{"router_score": "softmax", "normalize_top_k": true, "routed_scale": 1.41, "norm": "rmsnorm", "norm_place": "pre", "norm_eps": 1e-05, "rope_fraction": 1.0, "optimizer": "muon", "lr_mult_down": 1.5, "lr_head": 0.0108, "schedule": "wsd", "decay_fraction": 1.0, "dataset": "wikipedia_en"}
Below are experts of layer 2 (counted from 0) of a mixture-of-experts language model. Rows are named router (the router's row for the expert), gate (a neuron's input weights, with its number), up (a neuron's input weights, with its number) and show model dimensions 128-191. Each number is 500 + 40 x the weight over its row's rms, rounded and kept within 0 to 999. Numbers have three digits each.
Before each expert's rows: a language model's description of what the expert responds to; "mostly gets" lists some tokens that are sent to it at least half of the time. This comes from a sample of Wikipedia text that the model never trained on.

# expert 9
It responds to: Wiki heading markers == and === before section titles like History or Background, plus table separator rows and possessive 's.
mostly gets: "==", "===", " ==", "'", "====", "'s"
router:531489448533457499486493468474485469459459485414472437551472468576538491484516521509548542582552458509528420534488456475561457494494448543499493524517541469449419505527531529469446505582442518
gate0:483511469518522490493508441514524469553503498442454425463532536471465516440483652579493489541476516551506541467529555508541513479468490444544464513450545480502550513526456522515503547516496546
up0:520470531537543503498564530459531577513466483516492494469508555536469402504509555479439446499521536533459443438463560428560528538529517499520513600509530521527491558461467485460486527578535483
gate1:416458426530462496544528516545537514461486534453496476461526511585553447469621478531466432538529511511476430498542421487544581547563411572498525522515538526479512509499507488498557474494498514
up1:522505553521551437526525551525519444509545476581545493479494532511507513504460512405485583427481425454475507485422529506502516419484483497505542502488490534508502486496486559508513520488497524
gate2:547430518543566426540509479438506498434487490469468532476500546512524536504448494520447470526440552487533470498505486483523438556479507513513521527468517489455514546556540547536458499572498548
up2:473399463518484463526435529539491476536477498508499509519480492502522527502486536464504498465471482429558540527439516518520485491451485481501489547491450475533528552476503506525517574542491445

# expert 1
It responds to: Conjunctions, relative pronouns and subject pronouns opening a new clause after a comma or period, such as and, which, that, it.
mostly gets: " and", " that", "/", " which", " it", " or"
router:542525446536511529507467436477439481419491501502497524547503489519517467450538522489533530489487446442561457500494478497555428497464490548442457534492566519515462439495397558490492507545473558
gate0:506497563534581443435478483439538533490519491480520452523414509556517427525485491543486473512462479495452601491562532428527495507528483506475590485512539511478417539549491536536502547458464455
up0:417425543523405572487527477525472491502499494552533520507523465498574496494454484506518540529475521488549477464535475472512523527435508543540453492442555510480537537504490531473546466517492504
gate1:488540499584478472563502397510492537481467535491527532480565412421517427497474510561515480492490452507548469469558438468455401558541535470462550457524464509604525517476511492482484528497506512
up1:430519437535501467480521457504503476489543450534538572508571533445483452540450509528503518540430489539567454537464474552478467488462550455499566523520455474563550514469513495532494412446515537
gate2:417511512506492448479557510532509519479473561530583596505419436533543515555483475437432471447547452479529480516549502478546510403412529536447553442511437493478496503528514476434624483472442518
up2:478438510472592496560547510493516460560442455427466503564519606560509513477531500500472467472546444533456512535561461485489475517503531512506425487470465607564510531486530467508491524446404519

# expert 13
It responds to: Past-tense verbs and participles after a subject or auxiliary in narrative and biography, such as died, built, moved, used, -ed endings.
mostly gets: " left", " died", "ed", "ated", " built", " used"
router:509502435455498576492468456508550474481453475471493501567543411535465459489507502465544522512522517461494464496416462505523502570510443541530521568553571452459462499512486487451550468544493531
gate0:506554569432490519439451532452487521495498525451544508453416608522484501472505428513508521519499439530559573537460598433501582454525567431511492480497520555450498473449515557473570477461504534
up0:552514480505475498503472443494522437510469506543488493489498494479472483492434557452456454521512517541519485520524464508529490466512463530509521489495553501494481449542560424546473468567544498
gate1:460428594513536544517434500559549523430419494474452451512452485514533494448497467507513563535511575548500523506559472503501490562531498563540445502498499479455420516523535522557525508545521505
up1:478448475456546534497466497452499581456564507474496493477487505539538485497490550511445425475498577456537483527450517462410493507479532453476485512502391510493507524515525451474492545586453514
gate2:472505470484466490443483493565554414461450531446585526501547484483528485457467492491512452539448516445507507476506497481585512564502572482460482521475528522567486524508592465442436497543508593
up2:511449502532431507475548508584547431535512501479479486501432542469555559466548570515540397553590481538538453533520539493549552528566579522504511505531472565530439542456580491505420456529470497

# expert 31
It responds to: Single letters, accented characters and short pieces inside French, Norse and other non-English words, plus de and = signs, such as é, á, an.
mostly gets: " =", " de", "n", "h", "k", "é"
router:537413413555472565481518456433457526474473538445475521471588477553534443487523501486546552542569479525541476526521466547526513570506469547466490534508569494521442445523487513512494568512446466
gate0:478425469505465457554530477486450511509548535491511513480493555472498468521494519505479489521467491490469436530503511545527546499541533444458504540487518501479542474430508474546578516499464477
up0:495452574411445388518556556485497523467602465500436484479543555514377497536570481429509496462435467530430446511461527493528462556558529524529449589551523504434488529533526476542502524525472582
gate1:519545523529509477425460473470477482512463426430435575506525507458436475425496502497501526553480516538494537462512481502467585482527528583481509486531526525533473486453491479458492473515482499
up1:545457530530484409481504525517486558500521476568557451503467466522491518497520447524494484548488521557512507521529468481502494424467555418525517495423537547430523418483595449457460510470490543
gate2:548483479433583610427399477489422444468509554545472570534502494452523523485529487461402540486505563497598541522498430473519503545488481555519492479442517518495425524539506451490504509517417499
up2:526494517488467462517550500497476536483484519531516469481540506504483478518514553568551501524493382482484516529477463475492407577513504533495483458487511511518535488495457473544466484436424459

# expert 23
It responds to: Parts of proper names of places, states, sports teams and people, such as Valley, County, Flames, John, San, often followed by a parenthesis or 's.
mostly gets: " Ur", " Roman", " Tur", " Motorsports", " Blanche", " Juan"
router:477483522507466446455533492460478458486494466458518488527565449544500429527547511503587567527454445491533489543492423380556495534478479549433544491512575533509489476530517508480454510583475536
gate0:521525507435536425538511541460575528565409496567517472527494519489496515544565422498587530520498499434530424414447484505512507514480501500521436490479502489433486523476521522536480571467502549
up0:489543477509490486542401506477487531492465392516548539447541558417515501474505559496507549494532448483515474444551526467561447473482456555447554460554467483500530529574498520485463475440472530
gate1:483519474524429458472532517496518547500547492527534507470603501501464558523571495546370466536461514531529518545497447492405521456413537504544537454482439446532447464464478468525502512478523537
up1:593478512454493481473480570423499432472424563538502531446451490496565568493461545545491522485502516534462488541576434507540564507498464517560505466493497556509525528546445455527503468547463529
gate2:513501514490567538521460580517501540584565521469470459485503506503540485485538451503490487483478480506444538510416544547555416488475501487504524573517528543502528535546465522509474548479493518
up2:490453507528477513468475550544516478518540537435498492530445545512509555451494496402508477490509459520418518487407480480428450493464489466455555502512529505464507540480448528516489559448505515

# expert 5
It responds to: Periods and other end punctuation closing sentences or abbreviations, often before a line break or a new capitalized sentence, such as "." and ")."
mostly gets: ".", ").", "\".", " ==", ".\"", " ==="
router:500496490486488484420454487481420470461487495413463463510522466559486494446512491522488577442620465416525470559496452470531480512472503559546520581466441455495455497502495500451462535529482532
gate0:574529486465440463530517527464553526559460494501453418468496512481473485514537465497482461461486516479532514474488506506509519415398522497455494515538452515506525484493490465549479571527444603
up0:520528495500503510481512467424531477491487518473540506513531484437491558425505457457451522484483498488468534508521501593507407429448439502472470461496454559511470575551545549521489439553509482
gate1:438471512607515581481473531431491505555486477454450574501553550476543464527488471510490433414535507550547563487392532489530493502480498515489523449547441439591529444524410502470566472545462463
up1:503605501521560428562524485499550485572422458445492532506536511566519464524533517470520483503508468483552527560476462462468518497477516519546479466516501503547588407451507508523498534521506495
gate2:430457563488453505486386515510456506496502511431450483511497444545533505494494532494559527467486549550446504506522504496454458544479497467475553483536520466503512460485536541451509506443513492
up2:492479489542523488508589492499486495550538464525518436507534531466506419488502538529481480507491504504530504568464524482565564463535494490516421456481542532509485551498440516491484477546440520

# expert 12
It responds to: Closing parentheses, quotation marks, percent signs and braces that end titles, dates or asides, often before a comma or period.
mostly gets: ")", " ", "\"", "%", "),", "}"
router:466561481503468512432466462434531467533459484422532535527532454541487470501512550487509535503528448454539495516442462475563465473513506578486545561463587483547485457518492552495471548513475522
gate0:496504553523440562501521510498517449533447504516501511530520535465544516481498553501460470506486502491412471468528473503478511394496503499538594530545501484496512463549452501548492514477519455
up0:553547483533488435515463531520417449498560512465498510544501484559518398516503477499512499459529527506504549493546513524410474502522568501562491491521401538511473524476543511477553498600464457
gate1:474539579518450511524480504553486496486429440498492446522423494440452480439533475436452456485509524462580488503462501562474521444474508526539495471530524520525556534498568461608449522466459555
up1:531448452475478504495552514494528539538493577513520504445490493489512475522430501568503507529417548527456466448527481549526491532563481495442521473476513495516528538501467502482449515519567519
gate2:505453507454487447463503509428483420523514573513462444500469463485474529411505614523511549556424483495517560497537530464484438511598485506554552560519476501506530511545412529514475484522494531
up2:512518458467549488524531521551465485521504446562552455468453482463428475472595449505524539504552478556483522481561505469480496536415481519521479531497494499504483507498479456578509434485521445

# expert 26
It responds to: Nouns for institutions, buildings, settlements and relatives after "the" or "his", such as University, College, Department, village, father, son.
mostly gets: " University", " School", " father", " Museum", " Department", " House"
router:509535478456511481483528481500562486449445472500459454487596412522436458514521530499575544509483472495597458479482431419485478560483473522456492508512555480519437491528482538487532539554448512
gate0:502459453477558522477516510533497488494455574502456498540507562438561556527512606527449528545522491531429467447504560529439527465530486495492455495552516501489443511540556462492467491531482472
up0:535429472523572506458519545503492539506499460474438517509504479516472485575546525523432516564513548517429521528513531495509470453533466478468551502500532538560504361479514505535447537551511539
gate1:482403484466538507443563494444571502494534496489517471460487550457524470470521541452576537520488466405491477474474538440336492516435525489580526538458506483429472440504515462430545481449506441
up1:475461556530497416443526470415457502472477524515470498517553444494519437550451430486451517528441521536499468465541460533507481500471496567473506514498450547459505545543505496556480502490494532
gate2:549499513561486468570542500477464479455457476477563420478533509513486546499488536431564510536494490558447485476498521459561484488432464498447514480478465473471504444545512536433530499493530493
up2:454473456509484533549520490503478419536535496570463547517505587529516484518504479495486577495442449463508500488536484475533524511547490504498430570502422543537516525502482424551502465543437487

# expert 27
It responds to: Prepositions and conjunctions like as, for, on, with, after, when, including, often before the or a, as in rankings are as of.
mostly gets: " with", " for", " as", " on", " after", " over"
router:461504415535486506482472450447500540463513498479478476569485504583557488484460514528495483503488457417499414500514485446557452542491526489565528542449491524515473491534446532469503514492479518
gate0:460489481423522536502505464437460485536377486501446566551453468525539447511502431491528509490537544495485465532562508471465489448555403445448454470522481489557585512404491436527518434567532515
up0:511495487560559399542489510513525501441500533450502485458507522377539566498480525525490490505536510489450496602598559507517502516503506524516556490531417547560513519561518458478485531474507467
gate1:467509529545481499527479502551474455476434527499601523604567522486567497514520515489473496466435583556526424468496533492500491452536482481479468513483510505512536404433515502544461488546410539
up1:513512503508510396509516553520463499517509516457488465483522567490513528460525533511471478516588489452474473454457480451472536449534445522573514517480508481526445470553515569529546440445535488
gate2:549450496519441509445490508520404589474470481470529559491510458480532473508509479493521441522505494524519530514529462490520504502518466504524519536459469498479534536500524459552485445479547396
up2:471547583608499488514445540509438526523491537484483524433463531454459511514525462551509486476532507521482474522488506480492480432518537534465474537547583479480481521535519429541453444516556500

# expert 17
It responds to: Field labels and country or nationality words in lists, tables and infoboxes, such as IATA, Region, British, JPL, Kingdom, often before a colon or "|".
mostly gets: " British", " JPL", " MPC", " Japan", " French", " London"
router:472470469539547477527459489476527489516479407461491468551486502567487462456461581593514538558497469485478508486524429458582475547472466511517524557442537539490492444536465481416476532551428493
gate0:542497513415539533581481390444559457434555412464530468499531517492484548461555476558538415551524519464393486512492498525477507522478521556555566473519447552519435556535476472419510501466536538
up0:517532465497535509481470567524481585511514472453529510436560489489445427466498491443534474471463460555475485509484542497538449595521513518405493517550539520458475479589553523452402500457505552
gate1:490494530453536517491520482470466512524529530374504507502509527491504555500564542535548438435485536530509500500503520459445571498474493535515468513554459512495501495448438533539488463545450552
up1:567515558442482438495510484525483486513529517483434518459536530484455454428476490481474425527540475477463446487526574523449460523534479470462528433491482559506461518498484441515509437459587472
gate2:446462483538521516514523556505502448461496523451447535500532508469473479427435524465464467456497479475455521515549609506511543530433474550477509488519521450550507532537531557580574532500477506
up2:480441502469544500507529380483497564552497490479479450517497458423484483561529392492543485535522445488511565518518579463521415512538545446527557489510498488466434458516562454537477405516500543

# expert 22
It responds to: Verbs is, was, were, has, the articles a and an, possessive 's and his, often right after a subject in biographies.
mostly gets: " a", " he", " is", "'s", " was", " his"
router:488538494481511522438490457491533528461406461457479499533507475574576508450531479519498537472513470472525436528514496508534405545498435632499455436416528460581446433508510556506431520568475506
gate0:465515417525508563445503481512455491527531529548537443446476543443442492518447500492489596520475526474482513524459521505516507548449517535470514406443521545463491569501574539543496456534490439
up0:469499491627491465498535530523491519493488413511527496432468466498501517433528565483562479499420510446566439601453546482495467440543543533573491596531430464513473523515501444514510451501479563
gate1:453532548491552506427507523475505530521475529492553472499484534569487521492471505553507573517499490504496524463556458466452444447513516494545475546537495448467502624548506422479565521496497454
up1:468421481425431459467568480534484503518532479495559525514450482448516511476549431525518490495474526486530539526564462563490559505432519507472504561475509525538529522526444504541491491504517575
gate2:525456512476466535483507492542522487488513475412469542523490509468595462497486539601561518527459555494496482486484517446483526501558492523575417485475431487552499500547555514489499519551493482
up2:502478473496495482497491476485579565494528547432450541500458509464563543496493566553527538474484564540520439452448534513575495473486530560582415532487517484524484466539570500498484491480559458

# expert 25
It responds to: Middle pieces of surnames, place names and song or album titles after a capital letter, such as W-al-ters, Clap-ton, Jack-al-ope.
mostly gets: "al", "ig", "ar", " Johnson", "ell", " Kitt"
router:513462502419480517488421423507478492428465463451490479528515463529461490512544507543525526539529475462521491522481438411520421458449470493502501500477525469511484489554526485475507511546447455
gate0:546552469548466564513486533520441503465533374541459423508528489504507474447491575461472467546561493529457556540507465423545524486603538482521429527493507515569542489474502454510527487462554474
up0:541546523535504499499463549464534557471455523475559482465552498508527500349477484522487440514476554519434517459524525494446524520495539475484478502522477444478494427523470473546521564467444503
gate1:417437452544520532499503584464471523512507516432605506503546505500501530463502496524522495549547533518475528485464587530497476514458457489461551462407500483525581548497514532489506483574503488
up1:491528559483458479490585483549509486489499522508495514481472503496480468445500503448552499540499558470538521491470520454516477451426505471476539523487490576476480479449512517450548504537523532
gate2:578539507403483491480398572510449458507499522450539541533455478470518521470492455532475519499527526465504488473479442463482461544528480471519498530486500483466443495498491540454482509541421457
up2:399575441482604505549496575499458443492482474502525499522533517470521460463462509549507488491541540486512510491520517537521460489496458541543528474449557557486512497469493567469463512555528460

# expert 3
It responds to: Country and nation words, plus World, States and US, in titles, tables and lists, such as United States, Canada, World War.
mostly gets: " States", "″", " World", " US", " Australia", " MPC"
router:457478428437449572476484478459478511468440473430530512520549440558506479484517596586531554496535500532593442543489437457574449508499498497517521554439559496516458457569473552482502541547419503
gate0:517508488471472574515516456585524468465514465520508499577452494466464578488560501454485521500511488441492446462524487519427544473520507518507489446539547509595525458496451466452493528553452484
up0:496498449566524483488397383493554559443519499488438422553542602462391515469510501526516537471516490453531506428566551500522556552556493525519557523545487482508490572553512512502487534530546525
gate1:474516431459534467481495476495488540546525503445507493536525511551461474487478480414473554501513470473521538538500481439500500526492465440527506499529489458531458553588543475501545428426535483
up1:445476420500535526525421550496552440521443519495471495459480528526475482449593540515466481567540483554517493471541580572537490512528514528532458487462517486489496496484437553510488472498451510
gate2:533485412472473480569500469447532427497440509432555513530499538534487531448506442565478371497477569471534476504490513545467419493481545489540469505542530472525575475435458510401505516542429558
up2:461463508471475489545494436485556526489546449475500516476480464435477454440558499572500460545565546474468472505540452506554521469471498559530462513478491527460454503505543527453487520545436482

# expert 7
It responds to: Mixed word pieces and symbols like /, ·, •, −, plus suffixes such as -ic, -er in names, tables and coordinates.
mostly gets: " /", " out", "ic", " ·", " −", " •"
router:530481434488473484488475490443492507426473469451501477460554486531496484451519527529551526502504485506496495556518451415593479509458475558487489591457562431478456456534431525469508510545487523
gate0:498483508589499555481522515533519453503466509435541510473511556482468568496531408439516511485492510466529510486530466443519426587528521488561508568424545488488473489504455534500455507498489538
up0:522485539480492489520502512547429504556495514483436522541478522396534465492470520514477509505451567387459445558543458526469457512480487588521555494550480583523488450526532493499511477429497487
gate1:575447442478547554538429483510542538393538476491473511467470527483493530472472541525486545459483463547501475543502528511466494522476571510474548577484501503489414483468508495490450491526522485
up1:497517496539567496507445536559517467522458454492450426537546440475522503529431525535498493478542481526575557524460453448488583539510504493524488452534477526461566430521420436598500511507554460
gate2:480405466507489500492492567540550432572499474466480545516558502454454527442490551477593462481531575516529431504489514484553512498498541518528508477479448468430349490568520592427539494481545512
up2:501513563522501512476506557505513512479484496529462434545547448529505528523480519530491458443598500433546425471403517563524520448492449487493511547462476482486502526455549509446523544591494500

# expert 2
It responds to: Nouns and modifiers in technical, scientific or biological explanations, often after "the" or "a", such as species, production, transmission, protein.
mostly gets: " Species", "Scientific", " Phylum", " plant", "Personal", " classification"
router:449457477440354492461554429467584450483444442511526507536476456518490486434504528458522507534467497460497491571442449510587482527433456496464518569499603546498461560501548534508449482505511524
gate0:444525558473432553550501464541479462491485466472523523619515451518539460495452477502466534539436478523507481588543462500501518468438439490504465481525522474563522551458595488547525457563514499
up0:486429544523541486518481489496606529492587501448518529516450530557498451568517548537451428514478518499560505433489428476451462506559557502527497531406481493513549507524436456446469553555607460
gate1:452512462486473534493507492510549474471488452503533433519585534473487478496456542410469577490476465517462506518415511482541456600492517477446519581525564565543506529466529511541466500514464492
up1:555540534499486424496554432422504431555458491532494499456517504439439507499470464482476544505578544469488477573462465565463570558485490502466469538533471496500478495513539514554472511457517495
gate2:456470481430503527536488431522556453477551597446520515484599594509506423451503543508528520510526505534469513561496490487548539527489551527478487556570561568471469527470502566476476526452562551
up2:524566451530490467618510528511547481487540444469539495471529493532536550540485440469528464506534460528493439502571478446481522466586513447490494508496478514386470506506527511527489483442517525

# expert 4
It responds to: Adverbs, quantifiers and modal words after a verb or article, such as also, not, later, only, all, and -ly endings like obviously.
mostly gets: " also", " first", " not", " other", " all", " more"
router:458495411506516602457492447504556542491507512515554497501497495503568480481532490517487513483526469458490463496462464478533465531511438510484476522433555470554472468537486511511477530511410558
gate0:570500483577468464511475502552556520492535503455427539496485458483463477528460513472535477514512534485477534452490487563546490445440550534504516557521510500460516512538576540502521484564484594
up0:440530526522513498507529534427520424508483498531510469448616409437437451507556459495563504546540531562554504512541472571489569460501544545519555551489556483527438556452521499479596538518506463
gate1:492428472497416572483503554501543493486499551504541477531519483461455496463530458485548547504526459440542534475495489455508481512451534487487483511518598458505501503529445543501466452533493475
up1:536588524533584511566504531458457543453487492505466486475511532542578412493507485514477487479498487498559568505470566511493534576522513525559539542517503550465450474505592520559527552497454393
gate2:523528480525453437541428513521486524500508501513506508527434500436498471522475547462525512449459471487485533475507489481534516538510472583436510580484486558512524458516512490397488411490422487
up2:466541444515492543441447425433501475481426395500553551537623477488566491513524490418507533432492481457551511501473444439534544410474465427526489560555481499543530486511457429593507564437470485

# expert 15
It responds to: Pipe separators between cells in data tables such as climate, election and sports statistics, plus semicolons ending list items.
mostly gets: " |", ";", "\n ", ");", " ;", ".;"
router:477525476510529534460467468466560438398423517467520495556518512549561500468499490507573462446510414433522455502460502434547452510484427596512483563462523525504456504547527508456436537560499485
gate0:419483400499511467471462560450477449487497516528507574546488483582464464517584548467537518497501502505483541490565429497558544523447468504502570459507479532472544516583517495584495449499473475
up0:493453534464446517518475536543471431532504456457483497519515468488490437517513585506588534520530460485516492454504517590481421497487534413451528463478534471600496527552560470507575478475501532
gate1:475589550492435366487454453551464488512504505519588464506548458449503480550460458513475522451446537479533471456460502529554510473477474592496530548514568531421456488468494424490543551498581466
up1:522534500543534476454497492518374445481442447505457527520520578502533450516470538515564574449499543474508401457495474504508440498469529526552555484471510473459422501532506546476490460411502492
gate2:456458512469462555527500541516420548485522530463540488599468513514507440543464495471466550428462458533486539519534526496586501488511516469508402499476486417510509522461440512515430546534518445
up2:498549512508542479471485499545540551540531447482502496538502484455491555546476544538458457534502509474502481522441586448545494464512499427551508482522513494557518520515511447512449571565453485

# expert 30
It responds to: Nouns about films, albums, songs, games, books and performances, such as film, album, Filmography, Records, in arts and career text.
mostly gets: " film", " album", " book", " music", " song", " Film"
router:517475458419485501472473483458582516456476537434507473456477463548541409496494566468477552521523472483520440488490463478504443517487457537559488579504526492469386487592478514430489540547506416
gate0:462480438514486498508514447518566467464544538544536485500484485464472535430543462455575481555522534594518547464563502457482574545597456587457525515477556481510498515523512598505469530495475553
up0:466483468586463464508560566462498453563493560530481454561480469489411459499519437494611522501462477521504474459507459481525553476579518511492491494598513510448508479472480531501514493519498567
gate1:556436427458483491542453458438478439588539512442523481503516557509541475554485533390469465502518454551507448524472524491509559483495492484502466509558525499572482436488541502521511513489491405
up1:463501491550478502572474533519472535518429538511461589530486541486573520543500536506434393457493514514498531431509511553472462550514458498535530491505531543531512553463557544528457607479493578
gate2:479586470470475477543511445505499548491446551518524456470546523453477465537521508512469502513471547547462523537469511496505471476472511574501447438508494459466429567498540453536512518515487467
up2:464593465428464455516549515500487521543438484535521512472411538552508543498527557499486441481493543549515564534521489492552466456520447600459524465437491502489502488524513464485500458448436453

# expert 24
It responds to: Commas after places, list items and clauses, thousands-separator commas in numbers, and spaced dashes in lists.
mostly gets: ",", " –", " -", " —", "),", "\","
router:546518460456492568512542475472538479450458480444492501543464469589524418455550510496517456553564466497550448571508431502540497514490449563501544519468462488534454480498471477464459550569470515
gate0:426593551529473569425548590491523526466475505472474437478482484500556455543611471457517557464492449500513480523505510476504484469447472525502457531531474570564461539512517521495484505525449490
up0:486494544501476532557487505449396537461508564539517449440568588450564450498485612455455455510530510492443479514504405493547449479520492591435501449473484501570517465503514460488505462490519519
gate1:492471464499518502499463481511426480525529526525547583514502536453484518511499486494546520469615492529517512536485458533567468461550480525472462559436507451499493449452444513500513495462545526
up1:574509485501534512470450597562487594537564421533525517468441478562503506504465506453485443478512523505445539528566519566484511431596490452541523499466463545444525534490516458517495472563478471
gate2:422469486502504583447493486547467451560515512528552460554535539491532480409417492471482538492481536501637529524506457516470506529538461630519496491516470474495443424566454497515484439482466516
up2:523488579557496526498484514494531516519511517601524518477550571564540528530524527509472494486536472494470480485470540463536489506450490500484521502501526443468423497492529518506467588452511464

# expert 16
It responds to: Final pieces of proper names and Latin taxon names before punctuation, such as -is, -us, -ia, -es, in genera and personal names.
mostly gets: "is", "es", "s", "us", "ia", "os"
router:442477508519436536456438486483470513432481474492532473474480480551498488492501435505537512437531500468503523545465399444589469498497469579509518571531477459544442488519500580440438507537422501
gate0:489479517561476453567515469461550516535463458525508521553449503533475475455471579558509505520521475443493477521474437472490516498466472543592528467478507497568476506552523492457425548526456513
up0:531503534515464513451497499464469492547567521575438523485493546488492536531503511515478512473467497565502453510548474512574520591497557513505520453505459534496483561460606498505546477512492421
gate1:466472529522481457518507527509557476516493491487519493547500443474463495450507470509570537468545565497509503579442484519464498508427456534526541474560533525524461564477517410487497511483502475
up1:479440481463507495524442453568554477501506481451539552473480507510496474531486457510504444552520633553481500505425496463481499502433548474460488481414420523523472509525481501450499519470542442
gate2:457456498518506513505464516579452476495481517568435494503490528563497489450525481512505431549508492496489496522479471481468533470509467471511606478475529584458505532452498518526571507496532514
up2:490483516499387538521416449528457570490530514477561499529430502484483516447399525483528495526484517457517466548475451494524510545506485530496506526495497461495549505502482492521558479471516431

# expert 29
It responds to: Nouns for people and social groups, such as women, people, members, wife, including Women's event names and sport names in biographical lists.
mostly gets: " people", " women", " Women", " woman", " wife", " members"
router:525488451498454495474475470455496487453454487445495477493580471605514427467527522522531538495532470436547418564459442434551443515475499581506502597454508464495437473539502525451469514562464480
gate0:548525517432491497451533477532487482531485509487522497454456437510526491503438472475552486512480468524478530532471456494539459546536472456562430504405461473559487465481484531483471491503522472
up0:521519454541537518525465512559507519485515460448429527497470562528569547493430480475468508450518484477549497582511511523570533524435496461534467493534543583429502502498492521520473489517500503
gate1:447521425490523546536479514485502482494468476536522530525504383545498482421473514551491485448469545513472525488493533542497538546454514503484468453493478459436557560487476514485539540504504485
up1:472492533512496477458548567532455468522521579553514482511522461470568548510515468470462468505556430528523480559514476440500456491497529521455509453439533482529450507491590480516435489447464547
gate2:487523513519479516552460539495495563492579517473524460517444499622545492500511552531480443513546506523429469560529613563518477508550479495429514557491496528447498484534448445486498560495509533
up2:473455488541538471526538485550440477491546501487493547452499488480531533430469530503430483518507476508438467502524483461544496502521505498526506513561590485520437485565430532528521457506484504

# expert 14
It responds to: Line breaks, list-item hyphens, hyphens inside compounds, and opening parentheses, common in lists, tables and infoboxes, such as Nor-Cal or "(2002)".
mostly gets: "\n", " (", "-", "(", "–", " (\""
router:489478472490457551459510460492524520489498456453472520509478504603557508494547546480524542562533402477500466520480432414509463484507413579496520590470607456522475508478490528411396556557477482
gate0:439488480524527495510471491498486538489450494509553468468502514430486486521471441495481518510556444511477420480467531527515471496529496450455467470496467500544468544480430441461531575464525467
up0:491506462510409517479451455471481534495501553421475482511566463502533519474505450467452479481509527524475509458496490490554591465558582507501452524528518475512432494492580490527439461423530550
gate1:536515496508479466508454463454534445509543501474485540601448529483443452499541496525498455498442547549413486456473559442471589517578527489478497453470441449457500572519518450426461446517487533
up1:505538475537518554451538525542408511539546613470517462449526434484524593492494472515496559518526503538522537482577469493520415542482501528465484498444507508447468482484499458498473483540512501
gate2:518554480496512534527490483519491573498484420537484499503458496524523482464485533484517416520462558528555499513503541423552461450531522522437501491479532431528562455545468544569507570584496544
up2:513596567537465417481486515512412538476481490447402504525418559445512535507474443551486485448533522504482506485479563474527506530561442521477438485489462522625435437526499446572467458453501504

# expert 8
It responds to: The article "the" after prepositions like of, in, at, and colons after infobox field names such as Total:, Class:, Founder:.
mostly gets: " the", ":", "The", " The", " each", "):"
router:444503393489481536566506485495424451515439475435466495545529453531532513487541496532485512561514475509526501569488519398535460517487506586468544542458460418495464476553479530455529548526437565
gate0:456490520532475535439539448538471470459516453555443473485485462554486516553475463463505444533519463456513502492512536473547489484446516464498447462483466548475546484490457566476392408496473539
up0:454547526505461535480526451555498474510397479504567438504552442479495527555546512538591486460468424506480421468457534523499529520515421377481515428516437513466529446514479453483453418534496543
gate1:471510511467447545495478520569525522573425476492444511526495496572492518522498467517542505494509460534504444397543543474552483542460518513519495540473430558501497456474546481450479426532454468
up1:535548469493445584446484429495487444532516550465497494425472511509432477488578515473516496434525476564489475515526497485531486420523475543520493419407504472491469423513489502499522435531489530
gate2:499537467475456532577518506475477478429465547488439514564463518508604503394491432521483518537406519508504487532524518510529527394496538590547503487462459479555455588478517501422554552483481514
up2:498480455508470546541498521425407372506509493421512557505483478469510445522465514516558528422472505514536542529496528501525491515429574482492543510430499559602530462523500520484450459493515503

# expert 19
It responds to: Opening quotation marks before quoted speech, digits in stats tables, and symbols like $, [, \, plus odd pieces such as -en, -el.
mostly gets: " \"", "en", "el", " $", " '", " ["
router:471514444532493488433518504455512467438501484434490546521566448522532489520502522556528531422519474460520440504518448475540437515520475540526510545468494468498419472548452534469475555521503511
gate0:456486420522479452546472511488574516487499371424463444565556469524493464531521459525518509528513456511474518545455469538478550447538542592524587520440506546502514524579459611516467514496514544
up0:551456445517571488520492532491555491559522533469534561475587488508482550439528481527500598552473436474505439571514481451552519478525509419484519464580481556478451522485501558459509490467495487
gate1:517496444459460546524530490490529535538486448476472491548490535492424453474482518364542465525485452504557458466462518612516544503514505497478528525502479483487506536563578521525461450509534509
up1:563495486510439525576476562514553481504532463504447489541499512530516516537504558505520445511487484481475502476491425535497491461493491478502435511553477507512461496490468468586504538460554544
gate2:523571484540513645509528511516446525447487561511528523511499460450486478463483506469497478565537495552518482549519447536466551554465508466461480495518520497492451500494493501530475507531473470
up2:520511504542525474491439481481529508500471552430543520522525431484449541520474477477472491460535472497415478480506495561558487495558475462482445471511490491549530560559500523392482492432482451